Experts of a small language model.
Size: width 512, vocabulary 21985.
Experts: 48 experts in each of 6 layers, 224 SwiGLU neurons an expert, 4 picks a token, a softmax router.
Training: a variant of Muon for the experts, 7466 steps.
Below are experts of layer 5 (counted from 0) of a mixture-of-experts language model. Rows are named router (the router's row for the expert), down (a neuron's output weights, with its number) and show model dimensions 128-255. Each number is 500 + 40 x the weight over its row's rms, rounded and kept within 0 to 999. Numbers have three digits each.
Before each expert's rows: a language model's description of what the expert responds to; "raises" lists some tokens whose logits its average output raises strongly, later layers aside. This comes from a sample of Wikipedia text that the model never trained on.

# expert 8
Biology terms, conjunctions. Word pieces of anatomical and taxonomic terms (hippocampus, Ascidiacea, -idae), and clause words like where, if, when, because, is.
raises: " and", ",", " in", " "
router:563548507453438485501580552545484445469483528498531552505419529456524537503530529422479502495505493454448490474513502548424550524549466480529448476501526398488486527445407527524587496492566472510477472508493487531493525542520476506570561473560522535483533520461493485475425455487435538553543584510508548490456475559460495459447419534459503548434501444498533530467526452432467464530456
down0:496534542514501478493565580509535483400496504532533459502486536435516529509475468418487480423484559476497437488481444525480492529562526470549459522534471423530465441552513502514541500529524517471488513479516555453417407519460505477511485495504482506569512500535443473500481458497482524515507460488458423551487516488549567496511548508591534549495473531530466511516523444469483486416541
down1:573518547434455523565618470547473542520499504445453570542468470491491446531487534482525484517505503513444521452463568457514479522430513549486476425478459481544532515529545546546526534467455419479462518509547447499456599512501499487443538424472465449446485464546496486483491468480489499566439479521558489491502521524478462540448468502387487495502553513451441544533532447544499526441492
down2:419554541561461594481565509487478421479471523503524512533509471534462506472445473449465445478491474466480481488548519462435539534518448477495485502474528436486508465422521497469461488445521498517533511562506507535488517455511465490494525633520514527516460528582492474487466379513453522452527543474505532436536515505477537507513537513493409500487553476459497527518503498499528539557523
down3:487452532529463527467522510555514548409499494488516559524505522552480505551549437472469434467526520512473551491533479489512490484449510567506454481478500503470496487519530525426481510503474431540529428561535434496484500517515534519493492583451488421531549479542519487555538484493605494527519495591374446536516426485561575500539539482542493515522471474499532494452501494422532513500474
down4:453522477493518491559477441513578566512526540467482468534537475492523589531435523478511533499533522498476462555510436500494434504477551478566441565448501535505473545543542450497466564473516522515521467487499592491563471455522392441443450478476495472514482524464509505549509528484538525487584526538515543582530577502424522460468489498420471449425466443605486508474582450520530539476476
down5:538485564505462475513476499563561479428520506563534545490481535471509453506469483420540479444445493481484462404449443423512531465514518464498463495523534455449403416462506598524452560496538521506426556617537443436447553527456526517510518474532452512496464582475544549584546524468544472571518447492522549465509484435555490419469535534542576528524484419485555549559561482497481552511482
down6:541475534507530522467550518507483545436545425480527483488497467501454467464533501542527490523524507495476537490498546495522483487485555570483493540495468551501500528505501488458513542460435523448509499498515468539475482538576521487469516485502523501503496525532505537534557577471549480480457499490523434530440410499502504530481528521461506527523434497570533480450560532549490545533513
down7:463570551536426535515468478434570459473509492454491476515536528473413483542489458557513497482556403440543496568410499418502450459462532528528537502459483517529557532527515457509463518518433627513499495508482486507456462473478490459448476494513485504488446505570587492467523483490418501587503496498478465453594495444484506447504446483450449466482509529526453519485499521509498540418552
down8:410504482469496527491493532533475499455465457541487513534493493501445586501486536471532559541521529476554471503429528491493559511472525428501499510525522559456564468465442471438559479515560473521510536478537543522493552513524501572525464469543563498464478526554479529452465539561597503432464502603565543512479465547530529488511515501480469529472518544554521541574525548489485425498497
down9:464494442517500492535481492543522581465541476541463496537490552596516441446528487522520439458474503419494460508551482499531502523483529512572499486560451404531500516449409533508501485482529483552525458539465487403551550496480478446564485519507519503541573552449548476541486388497562510487513489497567502506537478553506445526525504478480440453528545485526466559519528537496519531513451
down10:532487504504491460566490587500482457480496547498554459469496548522486526494523528505487435629411527516492528505456573568481517456440476503507472481546533506465473562518518490510490460532451581477562494529448502470491556412514543513484477483494531495570495536461526526570450462563471527547467532469417506521519498484525494558569463416429509565483478466418578450561455532516442517507491
down11:506510531453470511400507512510477501595545438478487527529495530496493553503505439517468484522543480515478517451535486478496427461536531458553516567497480461467456543493550461463548553528519499495519463528456588547497515486489459483551526485488536554473440475498472460434496480500510468473551446425509531473499451479521427451549564547514491494387449505459547452493498565500534511448496
down12:434588520499416478473478469435434482547466487489469538579454455507502516529536494555481434565486472476507509449490454467487520428571470450446489569647535442498581484518480474493462493521497481510533543465554490531473516503512481460500460521547482460475449517463444506511417493487525432499517537470535493515479481570467501450479545534518480538492534530521516508454546518496556538477490
down13:536522498488502461591436550447488515547552459479500487465575441454472457522534443530421538476500495422431534540457510487471479451470456457523453497506519501494495480504512493509482465515548513443508469510500505530502530463464507466546468528492493513516486476470603567521482533476547444538438521455525498480508540527494515477522453612469478470482561499513512503411514605495457538496552
down14:510542495476543494476545499550539469548471525494516484521503489539520462530485457482548461505511464538448489540525549481497544518545481524471484494476527552476494483501468440468433578525541575449483464522535411555459540559511622567425503447529474474558487486524537521536485503520528484413444412513423441529462447457549450426482486540533457512502490508529555477464508614476496469471512
down15:465474501608487531537427493445633485587499482562574534539527529503449571549476536486565435462516473497561552529449592432532496514441466503533518507559496487543511486458505463507491473473599497556516418442494487523560440422497541465482482566524446510512469498521408445572517505480517458531507557527493636560460559469466567469556525456518506491496474526531428492459538494540493532527482
down16:424534520462484546525555441553516569523480467476537459502481560484464568504493477431505507475509440530520480434440478474463551499521398546507550491530519462497553499443522458441488475524490462477422518375491518476527505473506465516487497505449475542527488478472508462535457449456541436598471560502491445500510511615484526492525472435451556539512475449483540517468453466476456469474489
down17:470581463536487506462469528451479468515534478585503519555439536537535490510454457524537432524513490478490418493535482420495510526438508550525575529542440536400557481522559507442522482465442501562589509476495496562481553478489519525417572469504476456462519476558507509511548497540444553589478484547535488493441506473486479538480516479441494493463499499652514494512559500560496465444476
down18:539486500519551518451472488519512443548573541539548451473500475439489471461464550473393502546490533510500519503514473586473521541388545470519526483486422480431508475477560541463542493474543579436469496603508521422452536532514577544515569571511449510510493471534452516513522504457505473465500513483469435458504516541415448477463543462509587477505462531602444448538433575481511483488469
down19:420579510532559513607539498504482502548464533472512550504520546492505516475496545482484545436547491481500470459451460584534519527510529479489471488493468508470521514471469513534524478534504460516505472556423461521386401472581492487564511380489442515544483449456495418571504469485586451445511493520510576477435514500520463495486468512559512532526517498529506514556512553483564522509451
down20:512519483453567549460441491465489514518493461502519461544523509575544476508547477483501511466506479539499455459522522441464507507474526492524443524403538533482436470493520538485484490434520435548551498494509416475508481577463497450531513450531459466550531496496473506454492453524534508467447490507559470551517465489477578547611460484575517497516519479519517566523530547475523489473461
down21:513443489450494480564524442595565498574488469513537519459514511430534463485550483536474499517578442533485493496504491503488537496494524509479487455554470504498433459508534564460473419534461496571510480470480451451496465581462501502493482410586548548471454474463428454491508483466486470480549550536482516531451562392549510491578460449504465482509517537471453544492559436527494533469524
down22:568468480501498499543489518451500456507467457487482425459484459523543569532549503498514456479538511559468486481493521504503504591468486490495452454554488511488534506501462470505498512496527526460476502519518514561482512548485513470512508451598537519449548487539532451562491526495513502486477431490452415493552498351493472484560507513525548459496499481521451484594449452587432468501503
down23:482529473479522465468527524466585402576518553493464542459574550530507503518535525509579470530493524449515509524462456526442514492488462537471505467478470573450487500559567425494537548526480490505521485454447478482451429476421514546485520500574586511501555479457535449506465415588542501500500511547505524487484539466503456398495561520517467554526481550505499482490489534529493472484482
down24:527506527495490437528472450490474513498450483522487470472517513497434504479457444513512519512517534478552514416565457444498515396515500507503527418565485513495584494456506512520538486495432556386526473519517543528542504566484423516535500546520497498487531497589494459499482508591475522517561472497489593473497488484494430483467544531513503524530473501454588531531527522585479568420482
down25:503499512531505443508405506468630490520438498479502548535495561521491512550443536504505490526482492504506539482522517517526491495542583428481485472474503523402533507500480461452573491419503511499428476483559481499523496503480500484488474539524463541515516536535549477531509578532517491457529506473524543553505504471446482553455540552514562546500463583555506441457503527513494490510487
down26:514454405453392479474489516528460497479465528509567480448570543535524456514468465462541559469445462497556512459487493549483438504544526530594459529450460523471511507487499444443563483464443502461481553497422489552533540475554535521494500519487536537500554508482532519469452521479469484488579517481473478461524570511508498451508501442427553509579483504539491548514492499561455582490498
down27:490576548527604466527530463489529497472461497497498489444486567470535494457497504475597504476521434459539482515510515537520507490583554522543478608531480518457580486468482517506429500477421438419504546524483469558464514486486435523499465531558464485509526470528507534540494446475561486432500503548477488446512498515466505483506524461540473481471415550544485527442472520528509543489511
down28:514549485456484497485545572485519483460504534532525463539488490484512435428508593510483472553498451523545517457484425571474530476483492433563487477480534466483483478530507554482488527510444458477403548544485445479473598454446419567481456532503443535521495611523525519477502533521516494475473524506444516447444572637480492497482455461513405541495500467463530569530548473553515407483527
down29:585534536486485498537492534489498471535478532498498500476468486532548464481502465473515429526488482504530486495510512490577582509512534526487468564474507498496600507484391471447457591482573533563504521501495419474500462472578423515570569484423586522453508508545492539523532466431504533449515461492545400511615524498594536499503447405457552497513550475509549491568514587507556509509488
down30:462408505512539480413467467491418532477489548538516476484455488529482483493487506508442535521505488553499439461485483472579437459555532493516475498543430525560523534513508461545512513457511569504514490523494506630518544544484469490498529494476523531538556565475528480502511500603509503457442450499481453486506522440559500505522524556546527501516539487498459548597476463468566526505527
down31:554439487545470453527456435566472538497549517488548500547513471502474427540474471507472484611523522543528518469541464586508578486524577497478488510506427504529435502525526550512457514490501518500514515503509483499438459492459507499506526534499472462551464441482503523505473525510520494513499497538552471554542482505507541447436481495504489529433540474436482441456499427437464526385483
down32:551509452490500479500539418501426466461478480529526546463474514524505531471521457462438507517494487501525483521502492596567516474514488505450525469498488544555544498554480428476440478509530545464457492482429431482471479495439501583504481450442536520437480497511486453503463517473540444440525538551536552513517481501539500460480502463429506450520503539564512462555441461589503496511533
down33:503459516517481542492471527491547445489435501490513514467480557527509466565543538452480524524493515526494566553548405556450531560531506460491460500526496486516594541451490484448495533477442497475538478423532438446439473505467490441434444470504513485522576476450467459529495453496484507537495510494426440486427517423489503484494457529497503426465500496455467434504577441528509473449487

# expert 43
Head nouns and suffixes. Head nouns after determiners and final word pieces, like series, game, film, season, area, and endings such as -ation, -ing, -aries.
raises: ",", " and", " in", " (", " for", "."
router:465456527510481519525493514446563472491495438505429524443438504486501597462518530521476508505482582433548483521544550511492519510451477491539511574463429464528526486465478508430516482532523581583489485474539529538562513459517495486513514429459540533499502488536490497580434505468476483562544524586397483538439494506568461494498493491504549475457426520478462490532535491516606482555492
down0:517535461450474570457472496487559508470445486526529555510515470447412461407536415493552452474519492497498600498524568456437517493476487389480485509488488521550577465475492455461448480498542489448540528465448498522500539536554514421534473505463491479480498454553489461464512485506550511480536484522430485458545530549486493438501525487465486479502569582492500549422540506477495528517518
down1:534526537531517465582543478479523515488495458462530520511501462481521548519553516515603460527514490497498404493554496421492512562554583530432523563519441507509451510403463527443504532502514504561517469418494472557560514528429573509491451481524522474527514490566509514494536505481527425468507463509548467536464563442535538530492494440491411536560549516481551500481505587443451578502540
down2:545511544518526476520543526555500465537529492515461497379519476566523527550533529497538510513471468422485494480580552428390480526493530489483494456477452456505500494554514479491498437504463452519515418471515546558539479433552531518540443481432457486473539444510464462479492471525365471529502526530484557488511522497551513465475507402454453458512486459531507391458551505573538532509462
down3:446463490406509513440544489437477441499542505550495490503533458474502492507444552492446541547506431500513512525425533498493419501570480493474425480561466555574550468533461457514499522466486583489507560513499469510427506466482542527600470531438527553504458461440532531506474474415557434576470507479435585493432475560528536486510486528443424487480486532537486510492458534508504506402546
down4:551466468521444488549434560482413550489541535516545468529476462532462463524482444534483425474480480474503561487500447523526493440510514520515506450509541464552505545475450569505478495510543465460536539536449550518489473432503480491535514528461519499518451552576562519435532482528498498492487476533453518510599512447451520440538487527463522511490495525488482535483477499482509574486518
down5:503454570535457532494486484521578525488512561518447510492501422510565513511531487459559503495527530526542495508551514537503531575637521494437471533512421464512519563455497561452514515556497469507472569492549493484474485504535537493528533522488605464472513566439517471581468598460482467490475512506500463536414460476500479507458477438484482453495557429498522493482494542450472517521457
down6:542577519479572481502539517505520464541495532507459521519496546523489504536491524473561492522522498492494488503470490481436513439491534526439550453473505447549500521527521527488518529509487478454468475473504480497539536449459560498497499473488517494494468500514449519504519441492507516517532498506483488519527526459509504464467480521488493502449469502485511535422505483443482539494454
down7:512522483544460496455507530483510506495566529470446417507554537548546569496486497446393570555415519447502504459587546512507530517482485480576478546533544489507542505502526461547532450501464499433493459488510474522532460556567504462527475474502527532470514442481519442480488534534433498530485517532508558551557459489532557474488505488512492562554546534448488573462461543445520462478587
down8:520541520490534471496543493486444429522474487528530464434480569441502508562607521489461453511525549523509471538518514439434529516488475491653562529511504456578475469504498466465417510472513470503488504458566529552494492500494564476446515541468489515496451568506451437501512484504548523450501476432450501491528471445391448499508518411460539490517543464442545473543478468491547476501480
down9:494522411515448511506477484566542534499520492425494468381421504497492536535504567516568502517508459485488534471534477508563510509576496572520533464520535572532495502562541515481486462455503473530489471501564534520504510511522500459520436567514525476522515442444505464397503524535506507413515490482501491485533565510451494493548538508490484479525441387509498541530504569564486527514459
down10:516513545452480523493504471562485563424467514575480497537461543457473504511499389479438520454486557479566511446484450515523502441506493521516507456458491480475409483502532422521484490523517555571553500514454554528517501479571470489486504501502555466543519540532511517465581460497502491532495470406488506526478477528506501600531498489467458486482536439504509514430531554412436535446541
down11:442499447447534510498515514536435515519486483570512483522486525494561477458469534484532521431556539459494482567497530517450503475480471494508449519482464429519490508497480462465467536507482580489549488566484480546387504451514526547498468543422550521503465578489461409529449499492489451520465540554524508528524506398522502472531511464435525469545511477469462516532491519575593522441494
down12:478562534465556545443474504474546484507446537567560466578459471463451467532495563473553482485489492568500514510543470557563517466478556454466441527509531424537470462500558532493524529573503495503496527484435530552408509440554460518514498489453534441457545527552560532465570436473547443370480487430445454465517506522463482522480466541481493536534485540501524523524413499487513503508483
down13:437492527513550505501552390505566447473406493469487512468552528508491553457503581519496532438491499564408549558416481562500587486423485477527507524516445449563531501497491466493480546499483489566466489463538485530468556581532448469574486523505600503533574501493464495568537550476461506519556523466523473506455469469499469491490492505534480572473478464546466477486410466508548444472553
down14:395492473511559470461505569565462464501562465462503501504510474547518495484464428526439449484474496525554512501515531448496522472483540490526443473408461505506526483483496484508563419503536553447551596514472513494509536499453471501483529535556485542459432500485607498542447499491416527481494482555425485513502491518530494548506555457594477501486484537535528497490571440434590489506510
down15:539568555520448500518540511517456464552545536447550502465521456480481385557555470510516454454474496503537501484456563436455513437535521448465505431503449515543506547589512487534478510486511452473550449485465477462481521541459487493463508453446477489466488524432514490488507500482412483505566494487527487526484516449536470533550510437461522456417515523509542496453534481455496540426521
down16:540513488599506521538553365509526526502543562542522506506417445501514486503478492519494492450543451460513440437526494506531517481482502475539467555460512460564433479568489543602500471459555498438501458482522474532533523506516566497551463483453477466548517458425492512517462509594513491559470533462542518467516542493431455540516501503472469454500543549539485447526487498469470513460508
down17:455446519532491498566473470470496538567473493457581418466541493524555471485526496555494518507428459565484491502576526453529510513606468517468497536497486520511500486485515478485550475605559493515525536431479522513490484551464471446449500479576511541518467541506570387497465440543480484544564456441556482488571534506528550546482545471497458539554469448504478546525533497428456546455550
down18:472440491518475518499491428485470498445489468482530420453552495457529472515454464458423481492487474519554489500510479528505516581526478483565442560511564556460464548436418581503499497612519497529506480521452520504450420528480461480525493524536506488507526483446488430497537516464525473578608400456489518517524483474553483508529479532588580550534505458466499507529522488491522501540526
down19:434495588477518421469513486529500475467504413489501499517530517475534458525540441495515545483515466503492434545515515527519459459487498510513550564469467483471529473577567493459512512519540505490497490496469548461524523475460542474489444494520445495491525478544443509523467512445487461441463517461552498517495533505471571514563422532457540531481447520478520436463517506537545527540496
down20:591534573477504482529566457500559527533467447473456508430498488453488447473490414534466526603547485555466535483497454515525458545469466498481425475470474531540488459481467530490614437516470512445486491482510524550524455547485513512483470521480465514525473467641505451485486493499468584472493436496462463475575555512542478496444445531445530517489532521501466515501500495457444452553459
down21:469463452501422526465487537519486488498506471491511426549480512497508447488464495496532477456486463514484540398498567486490497590498547524522533421520505518490525537509529473482500549519498441435473446476452465517516451450458484438546540467487459556448467457515448541536583468470479577534543516471493520500441517517473536491481543453514500515509540481516458531482509540533568589517527
down22:539568476476448521486507490455522508543447566503530470579546577522455496502557461506550424462545449533553555479519464431495539536528476465446459437441455621476521577486542439452458458473442568437505537489506524562542483516548493512510488569447502482481459626497514517376567533472489523463500520487516499511509523502413532524515428469582509468505547408503459499513494521463449511499509
down23:497471502491584487492478496460509499474500492557589500529523466493488450449630400493490526541496483524444546497540482500461462552481426486486503487407519521467559453563547529571563490482442475437525515462511431465501488447436514552489552529603508510456502468527551505469508510503572508517531509491504462428485511562659441485535522536494485506575543539504484526491522517545509498488458
down24:493568537522463430462546516495482483473451507516553412432613457537510471572491546476502462470538428556474457492576529448463548414520461423453518549531507558392456507574462473508456486450507427449509494488467499480515513498499501554497443467545515576525475527471444438495502406536429511513533481575532541486485452476586525507513498558551491436461475460547447510509466518493488543502440
down25:509496487408446494414457545475467508486525544542449516488415514557476498561467520476483508568575484544506579490481523560469518549581478504518404522477521478526477443554546464536494526494446596520436492526510490497487624510504519513512477574429464419571479464513541610497480560474523499444477488458487466486436503483489472493505491490510451510475441514548478469495490458519452518538469
down26:489469424517551510518463513521513498510528461449485486456516530482494466458464568532527492537428475477465506559454549451514526464507524527483536529428490490497533512531499496516441478494452474491527517548443512492481555532485545485538441475526470627582464493499497448465501538517489509499537494510562510422449562573434503483495482527515615482564492557484431517460477471520504581503464
down27:487470512481524540544466460535564481557489491477504521511526476476508525476434498526522471414430558529481513475557503486549475519538492555447532550511491539495492556490552463472523564517511566473460481507493511529473533544464475489579451555563561507508468567530514508516550475505486422496488554496507543523511480563508468493478474498464469561497511538507567502491516556481497461553516
down28:557429562511613460488448554441462502482510490518459493465551465476497548576563472506427473456548438509504458518538463456533485507525453545572552556455508545447518507551512533414473575522547462465528472437463471449412548487454500453533476442463477527509532481431490475499487413498447430479511552544538376444507529490479536561505522451506447538469451556398561481513538504523417574554473
down29:565528502531434435509545562497529501490463514517409485464467543461499442456563526428484587469530503460565512450492483526551478590479490467508418504446523401470491502520480532491571583511533473491476488487487519494381460480512453536517444492576485449457496436549504480576519455513552468520478491495488463525484481552467531543488529547525489476496583491533531515443457490497459455485440
down30:458543545531486500539496479471563463503548585455485542444555516463505493575482511550482436509517504429550590490513478511482449498530514576623500464492566454541518533543444546485505533444484507512423543505489540483609510467475498483522454524478456585457405522519427578553496566503414540474458548461491511485505482535530536440463496518513484478471452483488539531452479519446513478479501
down31:492486472477494502553487496536528524511414504445528443472503501557412522477529468495507520519484513445502453539447601470482517515565558523529540499457530495506519461460557556529497500469490465514456548456528531471571431485579493507536546483518487485483492614447526560498551476503558516515466494501470488440467461463521456511526489452511477498602498529475462544460466513534491518445555
down32:536531541530511534483471527456502462529467478513501505505466508508468477498397514485487572443582489553451495540485437577508405558511462547480426518539466517514504463495535493451511482493421465519529535587536469518479560577501545535535510519470510477513469479561452495553526510408521454422572526548548548515479448571441428491514455517530500492513435438471518458508529437567538463514513
down33:484473485531484474511511563510500557446535426450530537539488573498510500556549549520534485507516448497501504542519433454515525470490528582501509510553504451580514473438540510527520530509506485491493488514448518566557542503527505459538483435543526506517417494468517451487470568543463533506548553495512516484505479517497524484501500398491466475445506506474423525451531513384555502509496

# expert 34
Biography dates and was. Month names, birth and death year digits, and "was" opening biographies, as in "(May 4, 1927 – July 8, 2016) was".
raises: "0", "1", "3", "4", "2", "8"
router:504537467515565520465473479472533542481417499537524466495441486479451590555553513456552526444527525441477528499543523534541502489542597508523530411505475496441530489449496553470544538469544470522592540498459478530450385465531441487523529546548533569489540498453498514490543464500486491564407502453546503550513478554556529495472489432469466554482488497514525518509473494497502532522492
down0:486404489467558582504522528485451467503560503519469579492454504544562480500480529553487518531483542532501464533458502524492419502478483476584457520533529490503509479517553476475481539505389482527379479546462542487568516465522581485527480488489492486506552649551456530476502496502495555536494556528573551537487493470503480512468418557485446512556456580478436497462539478507567561457584
down1:511380567498482526464512488461441510508500412523464523460497607527583519459531511483527476448546459490493470526526468484523485583550450577487550473529461547495433513469493587495523564477527571454533451433512504448556506491480421468460514454465515531509544525437445475452454462524551509477554507523550487551520488496502461601491489438458544461498512590518532547490488461467521531536523
down2:482522392524456463520441557468473540548520538436455532479496508554533450493390532551398508512494534538490524481523528521431451484510464520467467480461490515445486554489529485491412565569542535485557514480503470484509518475533479459490489416474513496480454510589531530536445523511502457494485460487536510518531523484477536533532514547469484531536490477530446454513439475473516479593480
down3:579492386496540486488496558449516528531525436474518501577497462521456505505441510547514509627507532477540492479523540486440435431483530517513503589472525512516510451536498430476517608545472487568490581626517500397516497517429526440511532465487597534493441454541471511494531581461505508456495510444455437583548511512486495544557428519509495467532508492516508466553451539529457500472418
down4:501478474464500480453504521481470471544488482588544503576476461589465503480461519518426480502474472564484457520567513526524511541461466453545485595492472479474525470507469463462464457531493543517533529496469484499472554546461472575484504462528533493528489492522470503448474504483497441461501466526558511577573488465443520544452524490499567491592476503505553540492513553554497478503530
down5:478439492442442518514477452519467516427517565500475513539559505523439515493552533494471613468516499499511469571475463526425498485600521445487590482476527461498397494493512554492459444502476449518503533503516596447497559566514540408503567557473484480529429574491476504522438492442485514478450549512442509509521460474542498479490450538421490508522512470481479522559478534505584493522536
down6:497476477465536519539538468503472491466497505434495479455549447515532505546458501405522495494506448559492507491514517516449482496521431528513526455503451529508457475507473567559519496536551465559464520482505526524528481460463540455541529483525460481434509523531619458503527418461551508567445577487455531519476471508559536479529540529465527525537523511465456451430488477463522477467498
down7:529514490453493542523490481512461469504452517536468500486516535450485457447473479517508477439617463551499544547516535536513484539505478436487460559549509519518481493568471474604528545528459482550510463500575468449481437473549461501505499517481500437511534580488478494515430470537468495543494527566502519496466483467520522534486483544484498452519477442399459546475465477522503491479485
down8:513533519513560566491486470509530492537534474441502491465472527478540438566489485503556445523466484565458484484536497551463492510496487511483463550464525419451536525500456541516477500505496473410477483530538467443480412512490566556477578555511445460497503548469531519454491582521525544488477458472465518413568477498460526544552468482532525524441477481527485533513409568536535468494517
down9:553414518511482499456533485436402481486514479516487487488498566462513453483486501439465517503480533508511489532444530495514508412496465473511500448526419535468532482493460506445465531577577509498487541554557486459498460460559484489537510491446529426492547384454451489489503447494552594483440488497531468479476478512515506477516486487515485430579530452457493471471531484526482474447569
down10:446495440484588474555483506457473504534479540479524473558474515566475498454500559555498479489502528519514404535484484457482451514460483489437495561545530502504466521467504473482458561480514486483492508449504484529472509391477490489469488448553501485420524506482486536447440522520494584525526453500549467497511507474532536517523476486525522505529488557458483475492520547539473523509513
down11:474482519471544547588532502490481512444481475427514492514464553514512505515506516518483453628527482538494540527512519443515428460532494502521557526483486499433568608527527539519536535504587524557544520437505546472436475490494524482553496462455506530492567464485478508532459444488493536495523469526512424447517582534478468490478517481555441533584508421432533472531462532544517464443485
down12:468550434528460499515563493526493504541496558544457479393486531562420542529506447437484555498523517520515494513478516514436503440558424487482456420488508452506441496521437542494491503520464465554521609542530538439488542529479457409533496560548489549511475514466498499482477492478523383512486434521550465549470588583526513483503512529485451503467510383458533525453548529458490564515463
down13:523535587471503513501487508522496499529508470562498460531529460520498567486504502490462458552580439519475481519437580509491541462494560501493496511509526443516557530571518511463533494530508529500504482502442452510550494467460455489491522563528552543509456575432487510481534508493491494482483450476465488487522462464485483471564508443496549507478519483485517487408451512549433507517560
down14:489571469483493502449527573531538525476515497493423459438558537446460475509558445515502556480401485490546588451457534537493521444472506456508428557522484534496594373415523478495580491534455478467538567535483548545511520485555557501458442497566495547526522472478467493465437520533472448532496525472587495569510509470477466508515430520500537558458475448561484508435530482513490495460452
down15:570490557549518464555531520441416498559501472475569480467500458503475607466478454546532473522537509454516449507525484443451504470441549546508548455530480489482537498469491464534532500401503500462465475561520499501508488505507498474486501425522539503452523511430422493490487563538492495488475443474549463512497512531458510458518533488501430490516464461531548470513576607454505516535573
down16:538464532499563511445529420405463489509524460477498510518469496515527372517538528461533544552578494520463491453514491482500431562508466513585538486631515452574495498535464514507471478471527504476467491458524518454481451562477508508502563488499561535543461493408488503462513505499540510589513461548495424541518504474525498518484489514527493477521516509546465500494492516510493446522520
down17:541504475491514551498544567493480518482516401467651531494521547531452475569522522495490600493558497466534524505460510499546442485425463549475424511554563464511511513487567473542548539558479430439528504497481528447575585437457472491455563492537436530550374452544471474517535537520560489538456596507509495479433503562534444457498473549482544456481552487483563501487504435498517499555505
down18:529486490463513484512531445448506436462484529510514604455526541491572500492532583487568466488527481479516533486499479484419512457480524467467478467529592521496494494407529549477501526518500603503468546572467474501570469460471498511532506455482466494413457528503501497475519450492470550535494533512506533547534472458470470483502455523463475478518545449530508564512592557447542589503508
down19:483421455543460486435466436535475478484546442443507424488454475511515509462539536410528446526432492478513477513567554441488518493411505459496484492499534562503504545521527460472496471470470504481443474453569464504510549527607509527508514482466449512494505518457509467539493538582596540496490450514475542517483529529469479520507393410458434431539468393492502566519508571513562471535439
down20:504481584481487484532519557515527506516496492520503524489511486466508483463556447545472477468476446417595496470533515482470547513514501577465522485527449432498496536506446483460477546524450588455436609461542492493497519521534580556463514494442434477593458467501398579501562497458475429494452531515536472531505509522484517439485513415462431551524551505511485430512520533585517562489568
down21:431518454586454562529539588526552528494533476445491520529539512504458505558509526505481577446447574512506500519531536471498563479511504512519489472525473445510526495486480463491476514590465456445440561510508473445549533487433504542513487513469454471510552489466540507502456545469505455562396438452533537595489510565443499569500482454515568543498526472514492461544471515517515492456517
down22:490428471538506561513513488497440507408493531521454522489549440492477508614477503524457487542465483505447491514553456521458536515529570516516429517532522465569471505475485490512448547525489487484524501450512424537437456512566527473470502486524515563561529514512583569455547526490511553554526503539526488527502421444487562472495560540518517442531451549515417593502468540483547488493511
down23:511496529452426487492496480476520442460529510469478541572552526524480535498565565594491518495535494538513489551543484520497504423510418487472503485465495538540534506455560516501456504511565480570581493468525523518498477482497519479441463513585568458441514504591560527500501534467527548547502504519479492458531538450515481487519550565532520524424535500499496509559553506499471532477518
down24:450490490509532504428515576588495523537401500532490491560517450464469526506544433496490522494481465477481535450470501478506526476546464447501477458532496450521546488494508464487517539426477534510488497539494514532531474507484404569556509497523506502466550488516453460420550491472475506518441492512500508473480571469488515550499477496476434500556547460439526438499470593460504551461500
down25:533561421528467489432436521555526431565429565451479522455428486494562495509514535476493507456475511544495518510518495524522472486528473554529505539567502523527505408493556519526547503533524557402467518463493498468432526437522530513554595526487458471534491566466453530586450464474566520495446443590473602515514470585528447522453579496543553492472497544506499472573451489403506441517609
down26:508489482488439489564535473485549508544508512454469469566450514501526516508499508507560543534519398464576504515470512539533518544482472451483417487587468509493570513494445507481500542516526501455438475538512531479520503478457546492496451578458458452501512459476384479427494468489502451495481578510542563534458520472513449505518592533469431550491404501447504480346441473536601568432497
down27:509488419540509494495460494486478521490491474531441537521447530455477448470468439546477431501507503538478510511515549532479442485553605425510393562539419523583445505498478543494433609455485484502540537469525575440511546475464503447510574507497495496472515560519516502561487432553459486488556544463434543453490438438528561489546490455460547525484490523504504467479498511483471479544509
down28:518415558514473487435440533499536514493526499475494548455507453472477488475541473477511533484533427500485520503555522525449461465435530539554515508448500523473518459487550518556551475523542456501518420479459567533488494472457501496493480497517470553505522518466521493457497475503572476484505559481583521596491472518503586481518527523545527506502503484603476473443473433529459408534501
down29:442519505531496515478453508535530477515500494538499452455513516529490491525500514487552434445440455457458471510513523561530459424439436467575504482535539477542458427525532521501510523433433478542502486445496501500508441500534559486507511518512546483573512511571488470452569478511497503497481447521514481483515558469418530498498530520436483458513445471483455435520541492525452482559533
down30:473464465469531494492473491531524484532481520502591523489514424551509424499491465489476575507558431447568461462526553507487523503513455470453513471517530483488493448487495506554531532534535576496546532526449555479456477510443470527553488587493537490499507541481475498498504532461561545554512519575554512479500591536436450504542486435487536432485444444505482508535563486538585490522547
down31:524538497490426468491496462516521513453524506432516421478472503503470481456452546511516457506429458453504514487472495567514475536505502518501463498513446545502449467460510476446549486499529460452504422475486478474481449471465547492482540484457372496495566429389533463491572464516497411483479532530583456485458481538489548530513496439525510544516519493548525457556487511555477539545518
down32:441494449522525497496502498496505498517546505490503476522483473476554531492469539495530456451497422436502533512507540477478507465550541557520565464530558560468470506516466501528562453492563497477469435466453570524448440546554498411570559618459522453485394563482480510483511495484472518496481489501460499458461517530498476562505543530496561500477455454436540508507500498530488489508410
down33:503462452521509462493543497498535539471496434511536510471506568484603524500460456466511467417580456489526561466589495503484534495555464462470461417546493516468508594483508461568499492443513446479480472507552531471486442477475481497534537517517526528372538493528496557503472508513496439517531435518526531495523493490546426512566483494512485509496505524475445534503556525446459496535532